Below are experts of layer 4 (counted from 0) of a mixture-of-experts language model. Rows are named up (a neuron's input weights, with its number) and show model dimensions 0-63. Each number is 128 + 32 x the weight over its row's rms, rounded and kept within 0 to 255. Numbers have three digits each.
Before each expert's rows: "mostly gets" lists some tokens that are sent to it at least half of the time. This comes from a sample of Wikipedia text that the model never trained on.

# expert 8
mostly gets: "|", " both", " \"", " (born", "(", " (S"
up0:124063116139091085131105184115180116128129152127166115113096120111099102171171127049133083148094167088088113141115091117142108155114126134154130092079117079134165158159105129145195167153165123
up1:129132218084137184135149106134107148201069055119139139145106153133113176106154191119134119163120112089134119120093123145155147132142146127113165178115057098157083141110102170192178145111119114
up2:158136109156097135142142126134100136148154155109153119118147162141165101100131167172071114084172095122106156141140098154158130159143106132153075152141065127129016096077171193160097137051122178
up3:205144156097127138081172149097098158142116117141183143188167128135158155143117191114181096140133090112111103127086147079104157144121129122112090157158139052119137141095131133195139114132118167
up4:125120153110108144133131183121064093140130144098122121165112113108221133094122129168150084150106147115099167094159113136119178089106123094106196100114132104170079156107099133147124161085161104
up5:140125100112155161061109157112131197099073118088178137144104135141134165126131132107152151159120187146035138143118093155121167141122094123088068149117083136137145102112086113091119149097170193
up6:139154125172125107092104150204142183080117159129095174135127139139155162123115066178093157131075149190090145138089126089084142211143112228101126135125100120192102118122066116104164090143171073
up7:155158121136134093143113167096103141137108132113122097119067144163191112104043133099112145162086174129074179121160160135083099083106195130154101167071136107164080064098132185188150119132148101
up8:158144088126163148140126189152121149121144177130064151165137126122153090145153114163164099124135101123122129169167154113115122172128146110100144113138135125174088093170138047093125127073083137
up9:100179141134118099114138165126160173164119138125106165082144156158144133141185185095122192128102193097115146126132090103149109107164134115162105138152158142106086169127115120096144099184165152
up10:095078089175100134115123122167135138090137118113132071112117119159205090176141148089133124114075116155095127136131095168138170092113146132179130117093122054128125125138096150118171118138082115
up11:117142154102122095083151114132104134152126128143133129148125188079139145128113170080092157091126127185141126168157115182132176172158136101118163115109105141134105113084120072110092161125170118
up12:143141122186095201125138119152121126125151123132121107140147128141137117120107133107094110142130124144123091146130108141118131119126161181162052117132092137169108111111152131127049129131155176
up13:178202099173101119063120171159119208108143124194138096137082154061109107132048119116182124089089153116028175138124114141148159152100160108124097091173132064145099068128148090065139141146097189
up14:142128110126135126075117166111134169156134156128089137170151130111142117120162131129123095108155135129079117166122136148115096143101147150151084098160130084118126124078114126141184155146127111

# expert 15
mostly gets: " also", " they", " she", " he", " would", " could"
up0:100205114125154101103124161072143123141127110147110164119159159125164156147116095149159125126105122117074102121162076155109152157136145113129135162149107124079083113126101094034117102156102141
up1:062080115123109096120127094181114141106114115157160115161139160180122105142180107122056108172172096104095117095135085120084102143142165140173114145161162157146125133119121133093127143110104181
up2:120181189101153093112136157159112154091094133144081042143067136105142104116131138148133106130174123172134154131149129135125148123115111102122097142101154141084090139140139065153151132068137183
up3:140102084169097104111131161131090197034160149091130063114121130122188077139143087128076131132132115114142183102154086181103111158147107150144126169140096139141105105132095111149081147109119121
up4:164111102152125093097093148137121121075143118133126107127132141147113114112139118164164180156112143182113102090081129177146169100145164146134133172174092108188096136135132135087113178154089077
up5:158169111147123173112119136088156130064111125179101120133100196129102172122153147134077141150080125098104086191142192154140091134130140095117117109082122156107026087135118146101078123117084112
up6:175127121144141094119169115143134150124137111123133080122137128109110133150101165117144150114163163147166070101143128083122095115125064151152128128123148093133106103192164119103186100164159177
up7:135161125141138111133119108136120126085110187125189062058111121120141118129096163171162125156084113137103103178093140133105178132146127121125115112139109091152135162065148117098137125138117142
up8:142126151112099166099143146108087139151096138153155093164111123149147137067153111162144079088079136146110170138165143142126182118115106130144128120186090147113082115128094104067117108138117168
up9:124167114208154106048166111109181133141120101137069147107131143135147143095053189137103146101151160138136113133126155118121149088121136161158110120164103048137140121139127122110135099139155154
up10:108139131083167106167149146108130156104087108116087085157075090112136179073098222105128137144120164145110147139152094203117138108126113078106119130068097133081114060089139102142129155113126132
up11:168119134126076160140085148122124094110148099154172121101126086164165114126182127110148108195150117134141097146079136176135143134116125128158109160119123147091124096157098119144100216177150152
up12:130154126124051088130076132106150159117154097123140163182159107161156144106156126156084114121116085108082163111113081145180048148111120181142073118132118128131128110125136167189181099114060166
up13:113105079142101103108091167084127120110109171139169157153121087096106163122116140117136197113158166163152132118190072122138110174150100139122126137123152123190165152119063073043158162119097092
up14:135169137126107127057118159177175176098134145184131105104097113118120147114066116132159093114113146136105196165132157152106086172120128147104125162068176151147073125126137085117161143075162179

# expert 14
mostly gets: " where", " that", " of", " which", " if", " because"
up0:085139110112115102038107095158108147133126162124125166097085157158078091155132155127130129111123182123151149150064144134110150154132081142093109130139128093133163158115132069135157074161154134
up1:141151181122099121123146113127152146119100176110134182169117117121168116105078130119089095122143169152124147112083097140101097147097133145127139177091054098112063104134133140185164104150132186
up2:162141108111150089131113160124130134117147152075123103161088151162172177076161119086104085129151118122097097102089175106111152102200115166184086130179143087159124124099121157194120135146147103
up3:128207108166131123031124127129144164071114122134164112156112139111113151171055077097142111174074197095116150125186139101134121152124127159091143130112093111146126077106123100164132128054131121
up4:108126187047138122101130112095099097142107101102181105149107110138073145156151204131134131110135127095165097184137172098141096156109123094120120167087128160099087138212159168134128105132109168
up5:125137130189127100156133137150119149129126133112144179144036185123070134131115118083105122176084162114169139122139087121129093237178165163149117150108106078139169167147094118133122108052071086
up6:148147136115123100106119170173125110106115152168101125226132154148160114116166187160162182113130140180171109105070102091114092173149146179210143127110069146180080072161122091142166150105108149
up7:142155147175114112171155120109135140079129124166154080157076187107103101112109147083180123182132138136143177118059100193063189159156111151137126114103072132112110104152148126164174135130111106
up8:166180149219119126152092111139114126110117102162107174144124094149117135133093115092183095147117103107142107105091109139094178146145141108160109124115096086154072119108148107171158114134141106
up9:161122157133127110114135133087087132149137115119135114129119134161137138107128130093180101152162129053146097151059125089046123112100079116139114142070117156056116035144158114135132098102123134
up10:095131134157099122128109170099120143119126110151130102154150134121113070091150115078143124179055115128121140121122179114128160163118148097144086136124073134184119132172130135129139140109148148
up11:129145114172114121166125106154122153076112104102162094149104160134133116089069199158172137091103107116096110167062130137130169165123137153143123155112152156136105047140101097150155094109129144
up12:189154111096096105142081139132171167158155147163102124100107103130089126132162187131133097170096155135126078157122134146128132129175100145167065145162092097116102105075133156143131151150166107
up13:136158132116123123086139133160133114133122111184094141081122173119140110133144118148125096109137155131124168150103157097114121132106189170154138123172144120116090130157115102091117079113124120
up14:114102137132102103167137129137103191149150137156112137190117144079143140149086146124208042096056152110100128132075157119127117111199114133102158090140069064103124111134104116136131164137110123

# expert 13
mostly gets: " her", " its", " he", " He", " his", " she"
up0:136129121158121109123094158205126145122114106176165087139140124123179107115076150061120145161128150159104117155106088157083191102101152121139125145094075132150106097098114142119064169122102129
up1:177117114141074087090076130146152139079139124171159147134157102185130128137113129157095165193117102156098179103136129117148189153132111091143135087137121117085106092190183119148091146106115162
up2:105165149136099126091113175100123139107136137172127123174098116143146096169064158129173215100179177131136151127124088113119161129124161092138140159096123127137155109156151141121146112116134106
up3:106107080146136096077146119198161133106136094152103113128146121111128147059119136147116131217092121110163159152159129165132135108130182145159117145190143133144182094068068148047049146032144107
up4:119235120142105122079111143134121147127115121189184154115105123064127083137086147135109176150123149075160125097161100157089161116122144090113127136142108145119151144111203128119142124141131140
up5:155140121114152117089133129162172134119116112137109044177114147155131101138171156142121122129171123129177108154145107176157068178108211171147110118109163137149136124102099173088115143139094105
up6:094153128145163111073114165159182196177138072139118087105107142090138075110098192154164123068097180118105154147088102146033128108216100081122157168091130142189098130210163142149123105147108119
up7:118098088150140077163076166090153130090127194100223143154110085098089133075120114086089091108131172163138125160095128118139088174105080156144141117097185146116165161166077107157148181147092107
up8:111092162159100187152143125100057134122113096091095098118109152142161194144123114109145125111166132149150110127113128137132137138147139153186123153142127121164089116125108102109107199133102109
up9:106119105142046080151125180110176127097127123180081176119100196107177126158074123143117202143121134168121135085158161148124197147138225138118143136114092123121121081180100127109122126100099136
up10:141151115162126130101115218156195221095113108157166114163116149086115167161097159140163168156122145092091145112152173187101109139121138169136104128138109137108117127132173139109164097151125117
up11:143158111160098075130068152123171133106138157133115148109152092157169137168147196109102159162110140139103074101177117108137110126166116115112106061148128122114147101135143118157124168100194131
up12:139175159145127119099121133097140114125090101163099072179068162087146128134071109137107143116117098167132120162173156153140148141141111133160140101110102111085088152143144166089121139050104100
up13:160130091156086130093134084133113125065152139174147143184087107144106124130113127132176144126152095156070125082096168041109105098119077106085166138115139146192151148132098117200162082102134106
up14:151105089132090128116122119086155110123127105089126209084125182122144137146087156122157127145118121179090141077150145142152126119117099125193136076105131118128094093083159137079098142096099138

# expert 10
mostly gets: " been", " be", " are", " became", " being", " is"
up0:188133190165131106092087108151112151119106141109135132096117183112110159173153113081142158181162141147111178084059130117108119105107143134187106119165152118123128108141078062145176175105155084
up1:160144077145082077127118107145081138096137161221115122140107089077129144075079107126092092098142131150091133108109169136129167147115063100118091176102144199133116100162147142115153141088155144
up2:138145102214110140144103125161141140122129171138115102106120109136117164191090160165123073128127147091087104163120096084161096085122158137098114124073118131083092112061105106085144140137156169
up3:157147075163094085100145132182130131084133102148069129150141097052150093097107127059155097144098098128141160162170138102120149164100052141162102113039146141155079147131157094101147072129103143
up4:165126100141117134137095137169090137150148123145154088088126085137110108087105159118144148091142150127071113186156121107118187129113134117181108124119123147126096127102130173124186158113055165
up5:141133180128158098054164100094151143179101146085163131135162164128088173103059119129088129156137109125180167122095114183075129150047130140158145151133081114106136103065135151124089144092102132
up6:156117148127137096132188145147126148110114113117114141083127101139113104136121156093178207158154145123113123134159144101123201196121110141092163137102158128059127145157070088168165115098161142
up7:109128119142078118162108124172112176095153121102125168121191162154109169141128162067099124110111168164165117147156103175138164090166106124145154181149187089171133184117145120140166122112142093
up8:135143118178109094101094146150100135148138134152114085145124184096139114101156103094102086135091153131117125138189131114121144123090180154150053159142179106134132079096071134134123104139138085
up9:088135137129088113138095080088169154146110108131113118153158127103188115081056169148114094132147119152114152109141118131190159119142117154190106122028122082153032136141183073158167074119112153
up10:165106108143176138121121156123144128111139142129117122113149076138165088202077120123121069145132097108077163118125116145098128183093080160196141110087078140109073160182156067173158145157142143
up11:165143118111129140145105118131136171160123145134147124093091187149175111124132109075163148152059088161130121141106112086058088132164115105095104122104113098124044202110091173174124096111140120
up12:139165105191083106107057168095152155114127142130188121102148083102077158138127120111152151153136151154150113128135123106139100175152096171096112119087190152106100165126084110153161151166073128
up13:133152176175139122097157035131152163111100146117133109143129146120147144124132128109117144129097150072140179146101107135163081093220180110134134125132185135132129060076125131141115139153129173
up14:109181120123094106102083160124079095119132126199108092130130153126132111075127166115131131151164133141105165142134171131129178141098101157115138206139090105111102101132093099119099140105137121

# expert 17
mostly gets: "'s", " American", " British", " other", " Russian", " another"
up0:126139093146171131094088160109094128138112125129139138178138102173174148060143110099135127174141130124126141111081121098133212106179181182118135149108104130118124080131049133131105145119124107
up1:115116077180088128051081142112125124108100112111155126116152117093116150121057084101143150104141152060123116115150118132136146194137090137157175180112099097129074106091104064121144157141121119
up2:116124087135110070086082174108116145126138054175143124111115096119087124136142177121155121142114169123117144120127128075150220167085106077171121152150166104179140173095118148111106136061170066
up3:180148062221037123122122126142134151193156136131139146159169103081054128114118093123111132156101094041100184117187173162101130144127123152075090144081051105132088134091111114140112123196137120
up4:103137120097103125073126137090112133126078056174089111158099132086130114075127158103110085143140115102130115154116098113128106130161121084149073149120151142142143064153096115124171168083164140
up5:136125122145089168120126124178122145119090088135183102089108124062128136161029117127123189129116145107098172150092066071163121189128104099155163112100123133082067043130136098142091155132060159
up6:165200091170110122073112102112124151147121122101145092076154180139108115149175100073118116148153124127168146095123126116181138129095080174165066114139075074142106141062074105140088115120126141
up7:028156096118139168091140110124154142158127054120190137112142099115132156127121106135144108083118126057083072156134068126143139051165089094101089137104121116126152161115174163124165110133149185
up8:156155122226091086121079107093097098131105116099041148118159105126104255090113122106138097122114092065130131085085111135113140124166095169084124127144115155167066163144069145088156180190142131
up9:120146156156137126111089144206157139123129167119139083150151145140225121106156115107139149136118181108170134143135094184149165119138112155152071131131131132152149107098163141115146147167128148
up10:124116131127114124144132118208107151126115113133138115099183137116156073178168152090104135079113113119099132171147147179100127116127118125129115185125063202079130139150117155085162099116109104
up11:140175134135086112124143093123151118109122133134100092134139196132120115098109098113151154145107137141127150102137130145102158124186115163164125174087113137095131119126127131082103124145125128
up12:136109078207101146087113116155118152114150152114166053119124145061096123175139115145108107150111158133054184144150133128167131107119160127149165115117160101102086164093132125122100188144124193
up13:123127152191142153092152076215109159080120088118137130143158154116135113121150127130091162135170125098105164076086118149182171145132194130216132113104173092118082129085107106123131190143148156
up14:195100132103127164155141091114110064133143107139146089229173171172121136114099084153122166068094140114092125117127113121082128190138156110156131149102138094168185147103136191073161137119143145

# expert 11
mostly gets: " and", ",", " in", "a,", "ing,", "s,"
up0:101125129167087055134070155150126168134125108157120109148154161069146133172101104096129170153088142121124129089106114199147169093103141114080105147092143086155107180109180143113123154130150123
up1:102158146136094129115142104108115152088106074140107088092153107100106159140108134075152117145115151137108099145137130179150080073101114128143093148193110129098087131186079136150144106104133095
up2:136155100133135085094173155105173120129130122139153168103145155116078126076110108124206172147101149149137163132100124156153096130097139111146129152117133185074124137112143170170112080069104133
up3:142130130101112111133141142112143137140081131157106158141074125144110205053102129116120118083164112153117094150107152110081134115114144184113129164166080117117141051128119102120140098090099075
up4:144177111123128119126122124120130095145099084096157129080140115107162107087137116056149134102106110110125131186151163161128081113095200116120121099137097166133071191100154122092115147142158138
up5:132177113127145165066150083151083091160143157199127097123072167079121158113110096182123112152078095049113096141103126128146141127142156155141144135068118181195075101079108170087092156160140154
up6:103118143107127110151148129129107126104078176116112161149068158144176100152126155114059116123077124160119149169143138190086139106170183165086170140104086122133066095149101127160087158085104131
up7:112180119119088104111132114117146139107083149117107064133111179170137146131122120115182158120113193139075164162137186143094171104151163099121142106101050144074129105123103102100055121113090112
up8:139174113143118125114104152146091136120140089159136175125085143119117122117092128064201076137128140084079147094196155104130118097099123105086109148151104122129122144116114118141132101134152123
up9:179145059146103142115125110131114174135117109130105157112147156129127175094110142090117193166132119108107151146105139147154133133113126136045093170099070053122142105145096104109133137120116097
up10:145108126128101086116064142094124119128110184098080099096117155115140193127099161033093174171069085151181191127146125131133085124163137123141120110114070125086115132042130112141105121128102097
up11:122140120200049158159100131146118188118126130130142108158158079175113139157165120066122132114107123144065110078172146178154111105157133115140064133101071084120137120116133138082145123178101138
up12:130122129114157143112149116148129122124128112100107160103132171105078123128134143126185160160055124132074112090120102116157081151158086140083114067074143106093175185064099111135113126145112082
up13:120150102150147146043129123153119136121139145157005123230119128100109124113077150069116175104134070148127103133160145061154153137129115118154084115131184167119117141132158089055074098117062160
up14:214121136191123137178122158117131122113139186152110073162081122120154088126078104067157105118136134152083143139081140167168180123131132145127150099111161112154141209111122141156107103137097107

# expert 16
mostly gets: " published", " down", " built", "ating", " followed", " developed"
up0:160148102152125112104164154133072101152099160138082091085162157152088142197184103086132154128142129162123158186142121132161136075117208188190124119073137184082173132118081123079118158097161167
up1:090121146195146120109110108103137116132128133105200121178073130148169160068148125081140103150095074114148106089169124156110079163158116163146131139161129120115101139126144127127121108082118138
up2:136167103120119144125126103085114130153084077105101136099127130139097143092137104125107173122132136128100171172143121138197169117095139147100180160111131089147116073170078102204068108129126105
up3:219144094136128148078197123188111096167146114133075115162053076123158094128133098127099144162133180095135103115158136147171129167165130125112061132081177118101116122154104110067070147123056104
up4:132135122128137125099148139148161107121100117105145143123159112052119125208088125091122136101096134102092084146109141154114110138086162126078082089201126130212117097123076037157079122128134146
up5:080137110130100072120116133098131104131121135083157151114155128152090110120084128078128085064103150123090115148180167159119159149141082163176077102131108068156089175141160146078124100139131182
up6:103149158155108161133115083127122116109111117133129146121143096153149148170147138127132186174094128122155155129098092118100125118198138125216163119076175181098082105125145142153122143138074079
up7:161125161146147101104132167119128125075137188175088107193107179104101148109173107134209101145138112113138162105080133147115103128111116168115140071077115159171143134110080122101143114117168051
up8:141126149141133131147123125108105132083092092126142071133078167132095107129116079117172178082087121161132131112089114134142187163074180087113134117172078094124133103107145126144185101130147165
up9:173167106137120133119107120151073113118141115120125088186153135137142144137014064107157088082196166161168205137136121168147141145143155130216113070081130108134143182189169107141150098102118156
up10:106120149149109157167089114157091129155134141089106099111132134113167144127112178089096185208106110143114121058126146134131128114098160073153165133103139146115149138149101118132137080126051115
up11:162149133142089074094075109166127168138121110119214126072120206120202154151080111117183079113100174151084161160129123101121127187072107142174103133129053104056108138128129058119181098114094155
up12:178121127127133053056151152107135140108122156151157141140104121040133146159062123084172160149082089150129081149111144122162138130147115114097102134155146108089144171130128085111177143131069125
up13:133104122080125130124125135093093127099083113131154067145140142066151147092102151149156170176128115119076145118165107108122099144101126147151152087106104136139158117177140081086138163062089110
up14:140164136149100143111122073150096103112124112121095107165095111125154213121051139119122133129130136158129144083130080109155141157127117088114119122128160116184093150115151105151109143140096131

# expert 19
mostly gets: " MF", " win", " won", " scored", " (0)", " Turnout"
up0:111180146093102098121140106109179154141113144110194094170088102213106103121089165119127128119134099155101136120154179114061109152185145151117094189104118142115122101146097157144135156110148112
up1:194143104105106092089105128130127126122157095183151118108114130135108129063140140109146138076177145175103128131126111088128088171079104093079081127080118134141124098052071148172096120114164094
up2:126119156093145124102143116127121131185103090129158132093147156082113130094139171135097145078113135162164136132107122082117160131132084127100127116111088149155127146142111165117152151115162102
up3:127096105086149162145128090078103101095121117114158119140164116089119145146117150053131086143105099135136094124170137143152062158175076126098155103105133140180063113047093119211117156096143155
up4:137160141151102111135112160087126141090124067124154079108126145190178169137039117131145136144093081137128110136141086157141148136119144117155100198166105095075188151116111148098170119110089143
up5:170089116112146096117090115123149136125135100120153107135133145110087109142159165067079128113127136094154082171159127113142147098106156150153134160114153093180176147082085096132052124102149158
up6:141166111141103129126062110128114141114164122161180143082113084129134132123155089107143155105109153145173153143140125135153148147102135103158120081101111142093105156143119173130169142125085131
up7:126158092144111107110137138119144143141109134129163151192125159144089150125129138136127163125104146187118121137136124163139108206129123099114108093208112151196113090139189100157145147153106190
up8:122188128113149124126109137107156146129123130093139182165115137190133096147114188092076104178160099104123148158091112119153106130186140114090146138101151160153150072177148122139121154185096159
up9:130128091131091090131090145122105157152137105117188145134126087135117129090119172157176126109177107090125144095077160129105165149109135074114067106065111130212145154058127147094126176101185119
up10:107176148112144170145164105160196135111135076121186121103122139160084154119098173130064133160167109161119170111072112084106143101137140139091136120115048163105102086150105119173101105131155130
up11:160158110124069091113093124099123163118140103101100136135115158051120134120129133051174157111116138131150138158170164158110116130095118139159136126080173077088112130056118152122091200110103103
up12:148116143125082119140153171130099108080137077131154136143086103070102165122143163123169103143113143112083190113096122116145072165191132112175173133098110156022058164136072126174183140102117146
up13:172140133094108123103091067093129118114130155114101166178121133120123169133155141110078117151128130124148160115166094120094075099121087138159093048198078151137042103094067163123139146133132077
up14:131162113141113118149113159142152150166126132128144112133130137195159156086119122090100127182125111086151106142038084144123153152125159149150131135071129136113086086140069152133143148157155072

# expert 9
mostly gets: " Larry", "son", "za", " Racing", "k", "ik"
up0:149115163101086107113105170098119145120131124138125104203037134148113086130167187146159150138130136158060167183162133139083153122154103160070086143137126131163146122110140090159193111099143102
up1:109151147107137128098059168149111120113116108146109128144124135125129170110168132148125124255074155117149086125089110106096147103130137190140096152122092183155168084120116108093125144150114141
up2:133126144113126082099113143123147154078082161118148104215108130137055158141104155156130063141112126101115092152158111159119144102138190158094167085160155174157161118158072096162096133144145140
up3:148119171110134094114076149139113136109096108098134040145147141116077165121041134153210056143135162088191139194102106122090131140090129108161099141148105194150124140090126134126061168081100128
up4:112132132102129105126131139162094145135088141118172123220068116172114101084146148087089150150139098115134117130137140153085136127103160147118055133166109146111119121079140069140171166165146127
up5:115134146100151147141120057116132110122102108102131073180072153130125255116158117172134125191147128153164108121123155158137089085108139148097152145152187111119162069071148133139104084109112121
up6:143141059140080089175147175210118130110136183128137117137125171128147117068137124100087095105070070095103137142129095140131117066164193180112141135114072131109094064114125096135142144106118078
up7:119149161067139088086129146143143123121116126118093142166077160170227135116148139149142106111120197170144174157146161172083100196101107137108087100092138152155106064166122074072093147136140128
up8:113145129093131166089151107196108123101127115135118147147112186123135176153119147150100138122145118171099184184048148144169152108144098124085076148108063103112115093095073077090172088054105109
up9:137114087101127075103086131124158173061112153112149117178069126128155081078119149073069122167084117135118161176136126095170204161096133085145128069092126127121101034051138118120125098154123072
up10:125142149118150154165122140104068130158117118055134172138120108116089102103148165096072123110104106152147138143127158091122127087155089095154102184126117116106084065106095152116109118125094064
up11:152125124161104102128126152126074159180158126152154125166110133134112174151124128076099125164142148153104142095163175130127146163204131103133107092112109105147128116092158085149145149099163148
up12:158143094151029104114145161196099151145140130161095110181108166152078117068190153170122117118068112106088127181151149158144093166096117122167043143075086116115135114133147119121158089123135117
up13:115132138133131097130096117139110096137121183149162143159130117128075148118144139116132182111121170087126107162033154058077136140156165142143097119183123152150164057130071111109137143112157118
up14:148151112146141122120103123113134171118094089152079134167182150173193141135153166126124138114086153108046170147107158111087140147113149139109110188138127122148139105146094119119156166099166151

# expert 3
mostly gets: "\".", ".\"", "\",", " x;", "s)", "),"
up0:167118084132106073171087130123156140161132148150099126143117122062169070082100197156209187162141125178144176119086082154147123162167122141133050084070096085177113127116169158143022116037083169
up1:157144114132071106079144138151164142107148131197111090154116111140186075125107164065109159142105091136107123148114133224113123125086198132107155124075148136113138168170110188093100116068114119
up2:123151124114139098087069113150148148128082116167120135153107116126135115129096117058158087193157131126097188170057170082144158153143138144149111170101134136106170155072105169139123156108175157
up3:126126110174058129099034143151061129139092141171143111166098170125094165114126154138155138163109160134142130132071132114083098154139162167106113124147122085115099104091088120134195127151139155
up4:147137106137141080129099128138146175084130116119185147186202163176094100144107168043082102134146126123129093146072125152138144149145107178163113126140105057156125150121138159172139125128126152
up5:129160112158132145111140160127184178116126110179142154156120188150118083123101133151146098126123123095119116149152135145153054169101119101056136096178154171063113090113117101115087139133120100
up6:109151133138124107093147094150150143127121102125071037169087141134118199053140117047120110139140210113132132130156155174148086132098131198192106170139153133150104112042083106157180117123122145
up7:182093129097130101112120121108151123152130177116117161187108126078175139100094212113187134155103135086096121120134114117171125086131100144177151134111109164134125165170137128162101138159068155
up8:114097121131084089138140146125120149108142168145119131165126134151185188176097145105145093118144122131135135157135149172122134163122099130172131123131146127158100149094103132143129139131057124
up9:136101179148107069128137201124142167073126093135137137186127138155150148146117225123128150118059121123179124111117114047077170154102127099142099121151132070104167096115156114074205091149059134
up10:134136156125135130028134136138093143075126114110157162111098119143086181089075131129173142139138098146098147175128180117122035153143049137086111118098124137145093135141136089170117090146105156
up11:163146135088152109134128131105137100120119223161108111174105138065141106131092144119123248095134156159121138148091147187124102137156118109163117076121122120101169134187103122160148112126131132
up12:125209074083156143060122106115108121168121090115176186123156190097156103104127137161141129115163149097146125165109063065201159122113108090081045155191117149163086120123098137150164125137127157
up13:146142101160040046116109169146129137114150118154092146182140172150166185139148168095178080164111173144120136088115136156120096146139140140124095132116085137146110115118076138086135152130188139
up14:147126128132127124107088148169109135133094089101162133114151170145145091167108153106180093135147142135147092111162114124150134187113149145154104132113112169113158177149078138128100177078155125

# expert 18
mostly gets: " town", " station", " city", " community", " area", " aircraft"
up0:129135110191116117131101116144146133104133199120150140105072087126128130115156118113097114115121151097167105126180148102137137143207142160095141191167115092126141134081128090147128115137132152
up1:082095146103148126141123104125149138090095161127138089167161154146125142143137135195155169141175128113120125149130138193075138111072191134118154132061107137146132135101091196154086120077115149
up2:104122119110139152146100104074111139135107139131126084156088075191067089092071119141180164081113119118182122153150141120183178092158166083121128193090166143172114130096170157160121120102141095
up3:127180129167096091160135182110131125062147096165127098174153125096163061108132090111135192130080131102135107170083139146117096111165101070219165088126113113148107182197162092123119133132137130
up4:115108088161127138147071151142144146095116132152113076185110109157147128112146143123134089086128173105192122158124182154134140136158178111120091135132159101161170092086156154119082131100085111
up5:081204118120128133159145152152193184115163089167149160115130101138137105143115102092125140093133136124128107096074151128114134113088145160091124115174100110139068130144120121126048117151166128
up6:154134089147100143128102158145109168038110124110158171167068185068104104102119112142114132158109094175066116161112107129132164080108132139141108140115131157091121169123132129137156120141080106
up7:180205105136136116096116165172143173133158083188147102185119141163099120105125141121114169094174142179150160120159189110110129104086089075104121106112116126162086139117094155132097100129102145
up8:132158059106104082143115124089068088120122137164102152114105148117141200120141133126178130118114123116086192083157102133096147157103116168097131085068107122050124162101114160189122129079144117
up9:151127115113080131142166102115156131092135149147101129118107094127134140143126117113192186054122151154129198130137086070106122160136153177140145141085117162165078165125152068122137096115118162
up10:113166158095108083173123135074164148089120104119142172123123144148097131178132128092181161190095119141130182153181122177107089133095149185139131131080161141075116053106084176138121097094129127
up11:187137152179109124125117130120084145098113047130139088127152100117090074098126074121098175093084113163118141149173169117118151122102098195127121120143029123132118136170081141135177141100114155
up12:136127062149092108116152164120076125158118144133122076140150160148122145155092092144155118161113125183115118144087171137082145114094146137151122153096164129116091146120098089071119124101113120
up13:114097118116116109160156106102128143057110128181127128202028115148110096137114139154146177116135141122164101082152109121067096124138103183157116166146100154126162141171160102099155112144080125
up14:157121100154073107167135083106116138114133135176180120156055126079156103154084127185158181164137127135075134080130143109084123144172137101157133099102156171096144132160097142081089127172152105